Weights of a small mixture-of-experts language model, trained from scratch on English Wikipedia: 6 picks a token.
Below are experts of layer 5 (counted from 0) of a mixture-of-experts language model. Rows are named router (the router's row for the expert), gate (a neuron's input weights, with its number), up (a neuron's input weights, with its number), down (a neuron's output weights, with its number) and show model dimensions 112-223. Each number is 50 + 15 x the weight over its row's rms, rounded and kept within 0 to 99.
Before each expert's rows: "comes before" lists some tokens at least twice as common just after its tokens as in all text; "gets" lists some tokens that make up at least twice as much of what it gets as of all text. This comes from a sample of Wikipedia text that the model never trained on. Tokens count by the router's weight.

# expert 18
comes before: "\n", " ", "-", "|", " 1", " The"
gets: " |", ":", "\n", "-", "|", " ("
router:87 50 50 72 70 50 52 40 36 45 55 39 62 51 28 45 56 60 72 27 47 39 50 44 46 67 61 44 34 57 68 83 57 71 67 60 65 62 67 62 52 23 27 41 53 68 52 19 56 56 13 55 48 43 39 21 48 71 71 61 45 42 63 41 54 34 77 81 36 52 49 81 36 43 66 54 48 56 46 35 64 46 65 50 55 34 32 36 30 47 37 30 47 61 68 82 54 49 40 39 37 31 46 44 72 44 38 50 64 29 35 41
gate0:68 76 42 51 56 80 11 58 68 28 02 33 88 61 80 46 56 71 67 60 37 50 52 43 26 18 52 32 42 23 64 40 28 42 43 55 67 64 71 68 57 50 32 54 22 48 40 59 57 58 39 31 45 45 43 45 37 30 55 33 37 49 48 68 64 57 90 54 53 62 50 47 27 45 58 77 34 47 44 16 30 29 31 48 65 57 69 50 39 56 33 37 56 54 52 71 85 66 61 55 61 21 48 65 47 21 53 49 28 46 77 50
up0:68 81 61 70 48 52 39 56 55 43 04 36 72 72 67 45 55 40 24 30 45 47 51 35 26 42 38 70 52 68 40 53 60 60 64 51 65 70 65 54 54 60 33 61 28 66 46 38 29 61 47 59 65 55 49 31 54 38 50 58 26 53 73 46 21 55 47 65 53 42 40 79 60 66 53 60 59 59 55 28 55 37 45 60 56 69 55 53 81 56 38 62 53 29 44 41 61 34 40 52 55 51 65 36 51 50 53 75 49 39 74 48
down0:37 82 45 45 56 40 56 70 61 63 68 38 43 54 58 60 57 72 52 55 61 62 36 44 36 59 46 39 60 57 42 66 34 43 51 63 65 56 23 20 43 50 29 44 34 32 45 41 43 49 19 62 47 50 44 53 53 38 58 50 35 43 40 75 42 35 79 62 62 65 55 73 18 52 76 33 44 62 63 46 46 36 31 62 53 59 49 78 46 35 64 36 57 68 28 82 45 52 54 57 23 73 66 57 49 37 51 63 27 36 56 62

# expert 21
comes before: "\n", " The", "==", " He", " In", ":"
gets: ".", "\n", " |", "==", ")", "\""
router:91 47 22 66 55 48 54 35 51 24 46 34 34 11 46 61 64 65 41 56 54 37 53 29 35 64 54 11 41 44 59 46 58 49 55 41 71 51 69 47 64 48 10 57 52 63 33 42 63 55 24 58 52 57 32 53 41 47 75 56 27 75 61 59 65 59 41 59 30 35 58 78 42 40 54 48 67 62 58 30 49 43 75 48 51 52 40 55 68 48 48 18 67 55 68 90 42 38 36 56 66 31 52 46 73 26 36 30 49 42 44 32
gate6:52 69 43 76 66 65 43 22 50 20 40 44 72 40 53 44 59 66 39 28 56 56 73 18 39 36 47 62 72 32 72 38 83 31 50 54 46 56 76 49 49 59 99 50 45 59 56 55 69 46 61 44 61 54 36 11 48 50 61 65 33 41 46 58 44 51 70 55 14 41 56 24 40 56 36 64 34 41 40 24 65 46 62 49 28 64 44 51 51 48 48 22 53 54 61 54 50 72 46 60 38 41 04 25 45 24 53 26 36 49 58 59
up6:50 10 41 19 36 19 58 62 64 50 67 79 55 69 68 66 47 37 72 79 09 34 48 67 60 76 66 31 22 57 37 58 51 48 59 35 55 48 28 52 62 35 29 41 29 55 52 57 32 27 50 42 27 31 60 86 49 37 56 43 53 47 31 47 66 54 08 55 65 57 35 60 39 45 50 32 77 54 44 46 39 61 48 59 62 61 78 57 49 48 57 79 41 29 47 47 49 50 62 29 54 53 72 65 32 67 60 55 52 38 35 39
down6:54 59 37 55 48 66 62 53 38 43 38 41 57 57 46 65 57 42 37 49 81 53 33 40 53 55 46 58 65 46 69 59 52 38 53 60 61 53 23 32 68 64 40 46 32 35 70 61 42 53 48 48 11 66 44 31 42 40 48 44 49 58 58 56 80 65 57 51 47 48 63 63 38 73 36 44 64 38 76 57 55 76 47 52 43 59 53 61 58 57 44 66 82 53 57 76 48 48 63 62 58 55 57 62 54 23 37 13 55 46 59 54

# expert 25
comes before: "\n", " The", " In", " He", "The", " It"
gets: ".", "\n", "-", " (", " \"", "=="
router:56 48 23 59 55 46 57 53 18 31 33 26 53 41 39 46 35 56 44 48 66 37 53 36 41 57 54 35 47 44 44 68 52 55 76 71 65 56 81 42 59 43 28 53 40 55 55 14 57 70 08 56 46 73 49 13 26 66 34 48 39 61 40 25 72 36 52 77 51 72 40 75 24 69 44 36 43 44 63 57 62 65 69 38 51 20 33 29 49 48 43 46 52 42 54 87 64 44 54 65 39 49 58 44 73 47 34 38 60 28 44 32
gate6:44 32 28 44 41 46 56 48 60 47 41 30 51 48 59 44 37 82 54 45 73 40 63 56 43 39 58 53 40 29 70 53 48 65 82 46 35 75 58 28 50 57 86 80 69 82 30 67 55 56 39 81 69 50 30 45 55 64 61 51 57 69 59 38 68 34 59 45 57 35 77 33 47 65 52 28 48 73 63 34 42 44 63 55 34 77 23 42 55 58 30 82 59 28 53 36 20 27 66 62 37 61 28 40 68 76 62 34 44 41 69 43
up6:53 58 55 63 20 69 53 43 42 25 66 32 59 26 44 58 70 54 71 14 53 57 08 41 53 54 41 53 66 48 67 10 39 28 29 55 27 41 64 74 60 73 72 37 54 62 43 66 48 37 60 49 73 53 34 80 53 49 66 54 21 35 28 70 38 38 51 49 31 41 51 49 66 31 43 72 47 31 47 47 50 26 49 55 48 65 50 53 62 45 86 44 56 36 81 72 36 32 32 64 63 25 63 38 59 37 13 49 64 68 72 36
down6:49 49 58 57 43 37 52 11 42 40 51 49 35 28 30 31 69 23 33 52 53 59 35 53 60 79 30 59 43 52 36 38 47 46 30 42 84 58 61 42 26 71 29 20 39 51 33 64 64 42 51 25 54 55 52 75 72 38 45 48 58 43 51 51 28 57 27 53 53 64 69 55 65 64 44 60 53 59 55 49 55 40 43 50 45 50 79 43 54 60 55 54 34 50 20 56 30 42 29 64 52 52 40 52 30 53 65 22 44 83 40 29